config.yaml
hidden_size: 96
n_experts: 4
normalize_top_k: false
norm: "rmsnorm"
beta1: 0.9
train_tokens: 219400000
Below are experts of layer 8 (counted from 0) of a mixture-of-experts language model. Rows are named router (the router's row for the expert), up (a neuron's input weights, with its number) and show model dimensions 0-95. Each number is 128 + 32 x the weight over its row's rms, rounded and kept within 0 to 255. Numbers have three digits each.
Before each expert's rows: "mostly gets" lists some tokens that are sent to it at least half of the time. This comes from a sample of Wikipedia text that the model never trained on.

# expert 0
mostly gets: " res", " E", " States", " A", " Pro", " but"
router:160116178132128124137100181103089150091156168173166160169147145166143111164153093179130090131095159166086113095154095136123098116141086128148171085172180177141170168140107085122166084149124100165116116161093121165167098160172169088122096169155180104158100170148175151085163102165098116084
up0:182072102149118170101110142135089134130148119147179120127124118175098054122102118145131153130156143189136165129149132109109104101188136192148134100142113123183144119113159081168112159139209115091151129195121112153159105181111130135129191067086116110175111171162141077170130135096067099151
up1:108112130131138144109174111138072127135138070119126147162091163135163152135161177086051086130092110178083132131119131117129108072148117162173153123106166115091085111109131165171159099070092093144100138156111152165155041134138160172123135150118121078073125147122128139178174126212136182102
up2:130135162128133092128068156136129104113113086159176125148190135165117104114108134113134065118123135160158132101096137145147120148115079064120131096094181191163129163128139108152130109168162122167175103168017108123157126162187090138166147149111122117198141122100164160190150142176076136136
up3:128070133152126132133156052094085139108093076104120163204162174173123118089127104112136107097076157179119159134083080097102097110165108115073080122129129111148106142157088074121105101126142068158072141088134121100117084140165143096114120090170127059156111135115122166094147144081076107142
up4:121146185146156133110089124114111181100140125081129105080142086137131120101153136091101135166137135159122148155219140179094123103109153143199101159083068176073093105093094113136161159200093095148130117164131086168213146120148125114107147163171123104177166105107143111124146168081128127120
up5:110149112133157061105109137125077100111145118169152100179138159120118112134174186099097081137066153125117105159125118111158110176168073122074082131135178118120070071116164141101175103165140187132142144215112147123145124119175122106065109136178137150105134136150143181047129131118135103116
up6:154074115102163132117088162120080197110106206104154153130154103143114139134167112178097058153103144132164149124132128097116124108200052157118163174101188095144115126128144121098132096101135140111165061149187117193118176115101117127107185166188162104088152134151120147144151131114134141140
up7:132137128155085175107081127116100088076144116144163133170100098191084153137161137095133117075097153168128138057128130190161174124111123092140118111117093150079122167165086156044170111126185118118126143161066110124133123127189140157150166127151174137196159150141167096111160120104180127132
up8:126133154138200137139190106106110133152129091116165097085118160122186139100088114182174119097099150104084082089176174114075112174110111146096112172121166181154169179147089134136129141077110153131055113125132090107113111120151146087118126180103097137125108151155089158064128053167118151119
up9:146133142132145185106129125160140123084071159131130135181148091118205138118120158118189140066076137128085156159106140125144101134110139133198109085159109086105166133114122139119113173157118084151077141072127102207118088170066157124134205133184144116089165151133149108109143120135131085080
up10:167136143077139177157187193126098113106121157131138162116149094138084176123084160197138071119101163184078123140113107185116135112069110122079088120048133115172148106161117125140147178127111151192163134149155079119088108130123161097090134173136133109124093151088138139143175160108118168165
up11:198035186186114151126132093091131117101077177171136186119144088155135136111140119076166108111074126094084127136082155149111138065180097119109086158147097137185170169118127127099129166059111139096127134117147068129134141168128116148157107177101137127149163141155133137168118106151091151131
up12:138112111106196139086122122126052184095114165160133105125131151161107071079122172077120145153168165150135165171100124108068097062106075116126117141169161125178085137157156148143147112170162135122182108149166127176135149162150156105147148184103067106188140091152108165090111123094141112105
up13:141147195142117150100159109106115118120145196086124134115089153147128080120166121116130136134090155106058121164239128140129141138101085135132203041126111214079117124092136121092110105139127092089098145141097104101124092138179158170138123141132072133143148161137135152081154102122145163103
up14:156126153153131067091101135118110057086104096131182136180090104136153120137084171093090107136080139156166109095114121111079149171155116164159136096147171165098185129126154096180169097122177115129130092153106204141075189157158092113163183137088118110096115168117130095140121104108134081164
up15:169109172079120111115114214119113074121094142094144157123161095170130138069131136095108123172124143119106111167130141157158105115174158161114114131090166096187116140069125144158144109166174077060176174137062152110112129134097140102155145124141158058152177177176152102123134125118137063140

# expert 1
mostly gets: " sp", " m", " includ", " b", " pl", " between"
router:147124171100126153114119164172084165089161170167167182159165143165161140161164095169105085133114158167095106128160096149107091129159086132138162086173161167126166149100093091114175096150122107167077142154089143160166128160164155086086124167124174100164098170150168154107171084170089145091
up68:144163156156122150111110162124143146148150156124075168114113075125150127133136097143165153117181139114104182135150092097114082068151155148174129030198106123144195117093094115115172104120148137125151181182165135091236150135133122156157096108148160124081101160155130157132116105086121151139
up69:117158123085127140156075076128106156129168102133128148147110079139133118109139075168103152156189097175153145120093103139101138132117043107158094128118156125132178115109176115098175115215218131111186178135122110122132100128175129144113126083087192069157130137103164152116159111130178125112
up70:107117145104179150151129181103089131133047161191151131097169108188143151166121061118097128150149108181150122102175102091153140135102181114063196129134108186118180132137117091142137113133136119110138125168054158119060104130150131104133122119072136100126075151130137085105133146112153187155
up71:113165138177112148134177171195146087126140120154146139161167129124170152108219126138154106128116167148140133084148130131115095176094110161132160122170134171140204198120171119129054097152120147098116132185136129064144116117119186105147136097113098152164092126144100147110150115189123055155
up72:165113106096099081043132141144114124126091215169107166129156144152113172165109188153114108130100079140096163172138116125194183076179146111085087140142137187146162114147122111097122137109154119126139182143067134151118145119113089103097130138119119092115225155089123112150106133087129118144
up73:126133201177173147093109174104065128151137114108147127093099149139078051156138186170102131176152125145074128137102122161118103145108154143100057136151135151125144143139184101117158125115144130121120107112109151179129179173158144140063127202164166171196118137121149150092195112153147120113
up74:160116151124129128158087060158134117100139121153181143119157143186174132181147153137178165133129142165067118089099137135145174154075101142079073088086108199075141124210143161194134159093120106156089121115083128143094121190111140126132148144138155099134106191168157103125121104163131120145
up75:178174203169082193151096150146159174155124182110101145128148171125096112122128180131183121136095093135070150150125076191131095139148160131192169104147175138168125073119122129164141157156134097141194105128132080177169161104128108147141130162155165134140166094144160099124175143116113098105
up76:132151114122066064145142114176113111084127150124083131167123147109123174113167090195141123153061157094145113072095134155091151202139116087138132084198140108141173120118085116142174155174123096120116151184124104106156088093131107082174155151166200155107103154113118171102142081116116133137
up77:127172114150125111084083177108119148157154150120119128154174157137078063139113141092106143111081105112101101146147123142119167120097148184123162085105113135139108151103105142118110079143181163112147075167128150153209011116138148125120122135138072129083191066148123106079171098162150137129
up78:164141135146107135106165135121118113132111179109143107212151110115108158182149125140134109127133122113022087164169120165124124144114138118115183126154088199070149085131020130148125092107084135190068115140140147129154077094118144170127137123101122166156089173155108116151132179148129127126
up79:099169098061131141069138138098121184128117084080130134164091157118108106174139130129135097152137116160066152203195114148140126080122126148071132090132141119164126121089112167136112092080146060126175122078136121177164129134107149116097083190172190142144101128165112135114154122181127179103
up80:139120143100126108125071131100162181109127126150141125203155110142139144106170094075137171124129125130135163098179101125124094138103124141095167132144181148119138119093071141123160185189135113129110145142117208168152143167126117143196107142113174110110145158166156117007084101132063145118
up81:116119160153137130135150085137124105105139127193122182095086098190105155126115104124090094191101143082141207158141116096097146070137131104132214173098162110168169179152210129098154148157151122094153146090152102174156155150169167130167146137189145122164140120137158132098151106106135100129
up82:147161112156170142104130102095134137123104167225153121218196139184108118142100146070092135085134134119111124106128161157128084085161100112132171117120097109124155068118158153063094141166141084127123080128148119147119082194102092175175176114115158132137145141135138110089114092184122141149
up83:118121107183113132094125121191079081105137102147162189152115096160118097123127123055141062126174101131091131140101129164131131147109108177137154093195150094089206182086102114156132131082142135125116117156113126133104121130235119162148111130173122173155114138186117114144196147132148117113

# expert 2
mostly gets: " he", " un", " en", " est", " (1", " ent"
router:168110166102108139104103146157089161090165168165164166166165155164138116165170095166109093130074155160089117100162093108120103106165091130121161098150153159145169164143088088121161090179139075167112119172092140170170109163168166082113115168117160094173095167168165141090163096160102157087
up0:156100179179162122076053109116115127134083126134133120147098157141145111095118110164095105113160151140123131162129127195104116114169161111144147128103163113087113153086095123179131205094160130138071161168132126079184116106139124110102095129173134134159134112116143191120146218205060108136
up1:080208158083130072142142085159115164135088201110154101113135135158115134153157082171170126111135183162140153139121122175139096191111097112139123184110100188136150148210132101115118119093115112177138147150124125092104133128124090146125116127108133097148098147103193160106079176195144082110
up2:126143159106099130098079155073137103102075184147158109180138146092128159112087142125122106152090161064140175167050131070166146102155143122109096141143150182144122129110146147096150077217135139186143110147120145160123092125127090091112151153120143110199114161100149114076110110148169123061
up3:138130113146183096094095118096084100112146162139153097105143093149064169150102113196103100130104120063133171118129114160137138145161139107107198187122118180138143147114127090115101101206166085130127178086098105159141167155154097137170130108139152144125117070160124117140164074148169142037
up4:088100128107198134113120148068084112119191144079174116131110077135170099115106145086109110170136100127107107143159111083162132171146129204119167078153157127071151083192106113107201120144073174148110157172132115113081161107149104135158156132147131103072139117134117121129098178149183146143
up5:162140108121102169126111130108109155094135093158157130095150152175101072182110137139125148110137169165109112207104214130154123115137092145204078102117162110125156111097117124137135077085113163162066140062108080158218128117175117112137152102108144106123145144105133129081146088162186141109
up6:117147165144110155118110115138158151090092100102137183173103115092119175175126149125072136104109103095058128135086130078114170126103085127091151136177086144054175126111102111103163150122125112182079127139072192177163095098173177179163128130151140161085125186141138143140146168146154172114
up7:138123146114129141113137130118114067117180172085155084108144152119128123109149088166098139148123167184116056097182159087166136168174110128142149109112105196182127122074111106124126105085107095158133155143075089114111097181120175091090193202120158092102101122129122148112130117079144155055
up8:085111102098154130118087120134124083103146130115126141118107091167148151164135139132062124163185106157147123169162063142128172144150037162102127101150118106178204106072119124156167053175140161126161092159106110174049105115162152088081112075122124128125127174155153129114131158144130107134
up9:143142127105142116156144160084112152088089132178105211111088078115104129097127144139157117129105089134128103161093109174103151100121111130178162110216080184068162110147094153117177155129078104120152088157172152092113117144122175071129088136094196140125091177160133110087100143149159165120
up10:058162113151126185126103150062127116116150082112137123081133157199117135149078098087130124134245156121131122200132124131180134123069148101141124094119127175103142144127129119148131138113148092145100203106124158100114106093170116109126112109159112190126136151102104134103212101101161132147
up11:155133158158045204113120152182121162113141175129140170138144145123116148132089093144092182102106111148120107090116169169166141102086123134175153124184178118155139139151162134160168099139138033089129114123116180155174094131107128159118141185137098134081144144130095135190133081105079115176
up12:154128160076089117079100111153120150078153087088176116112155101154120171173155121105147126147127184193157144136134145156141041165077116087131126125089152156146181142145168126106168126086141134156143119102107087168131048101144156060148164151108116199117104120107171106080082136122142156122
up13:097177176152191170100073133111138121111176113116167102092124133134108163184147155114119129138105135166114151114196115159096148105128082187111129130142149130114159199130122107129156093189172087105223091167103093111157116126158153087133135121169149158078153142131116069058153128152123163123
up14:154131139153099170088129122160142117113107119195161150072102169165090063110147116098075067112150112134088093119089066176138116114184094152089148126128182121141159162129144144153127132153151149145148094151151131219132129130102116131144162119185150103122131212173120118066169108184144141137
up15:105112116124161065136132139111068145074124173132151141156134156134162130080153124192139097144091146132112119088184087132086091181169095135095136110151128174100157115198167076111112102118155137140078132069160139116127177111075122167069109139194111089085106147169127177152095155146109082126

# expert 3
mostly gets: " most", " high", "istor", "tern", " Char", " char"
router:151115168098077146099116164149094151094160166157165184158169154161141124158166101135130087148108150167091129127170075130112092148141104115180175080155166165141170160109093087088171091169135092159122110158091150159177114159163167085124124164138171083172097164172162150104166103162103096091
up0:180107171153098102119137102142066080150180141075130063143133052073162111137114085176101066101097126128109124054142169094138101133147162172148078097127112108115143138114057113085136155102091162137150159140086100146084103123152076132146192133173103095119133106133100120160123119159142126154
up1:116051131114175155115079112136109136142070129168078043177128082143175106096114136114131140109135117103196111129119140117110144147163090129113064107103126198122116158149101167087129165120114148118180138144074110053137121138144137144080170213148114149164157169098094120096143132109107118154
up2:103194147143222122086176185160164142117120129148156125173126133113107147084156106085081125141132175108148111115086128127101129170127122110081122155172120214123102111105167141153142089084136158098145119125095135136128153144104127083117039138145219135134097136185123176119100086110142121105
up3:127107134153081182077153113141087135127145196126090152116177135124158164134126159137129137162112139168071177113135134138120077099101145125130204158090167164111140141056100164166142130106110093139103123165108135180157104119087173093215121156088133124186067172142140151170111149091146132086
up4:149077229132170156117143125051119105110097127137136100195100168137154061124074128153091150149133143089185098114170086083115125179123100085120103087093087153109145136120136140130108085130089187101165134176081154090071138129131119109107114152147093116121145138104140153125102184151087157133
up5:100163112182126120145114143145074072127170132159138109199137161092127139151131084134147118141172114128093174124123073116130092106165143123048069073104208137098138122137125160137154133092164119148109128127084126090111153105099059147145076186094165107143063130128098172110141127102081076115
up6:190090157128147134177040150087091090118119136111119138178169175138111117138126160154161083126108163108075145177120135197124116076160119207119198138123154101151112133105110128119114115163140067168104157173091101175161138138117113142174171145107133116154078114168120160103136101128148123066
up7:091141177132056068051121136133138140081147112168142137109144191130133048128123134127129106136162150160103155169150110126094114151179106127170186141113180130124126127132093131116148149097190098187155111136130179193093073141128104102149144099068159118137137135129194132184126097103097099101
up8:137136163172109152123115141094140170123144158144107134135118094158180164079132093154168151118082168165128153139090154076085101074168099097114094112147138099161165120132096138080126139102064073097079134081169157126089144123104159111131036191171187098178138163161136132140126149168136168144
up9:151118121089103153111075136121120111100094141158138123137167175093115145142144178094132134131071153138105122048111116081126160129128165115154120153084186182206209122138099116125153160115090097123146187166142142157081123166104084106194168120108169117102129097063135155162141147115107061133
up10:129128111067146048081091103096050156119113161224150104092102157187125114091148151137132110077120149126115110153118132100074149064158152158135120209145139166105143095167113164092175145109134169165102117120143062132122122112089105076137140137085121154153085093128119146124140146133109115100
up11:142106133099147119124179162047154090080121149141114079146124075118157077122169106137144151157175101116179168137157085124105122171193131147104092131098091125145148155164101123101228099140156158114172141132157149142153157099109208065085115157151187124134124126093128139181163134115137133112
up12:148069113126095112124175106109137158137124146126102118137174107156127124118124115188088105115155121132187131117173127106122106115224119077080147172074112160139174119129100119138089123117133107165141090138202057143112124136135075128115166131124107187172109098016146111184108099145137133104
up13:156099094095134082178112136143096100078104159127148115168175128116130113107125126128161091144042110129117148083162102097138153088118105102088100145201185150073190108130089103106117120097164110102056159078141160146124142125132102164157141121132103091142152121159152176092114061145095049139
up14:177112136125098150219111095092130118140118132165138066137189157167149084141110189097142082117103139122083134125129151190085123132163165134090165176100195141127141115175113117176175169089067139165131107167087163103081141144127121159156155151071132109155058125155147159113126108132140124127
up15:101115131157104116171119139152076082103131139131111132124125156160100109141151116095137094161169136135125154153150087134071109132147154190114081136127139123132114138060189142154174136060152129134110074148098114141165210110102104121176122222152052073112107108083144111088181162115081127122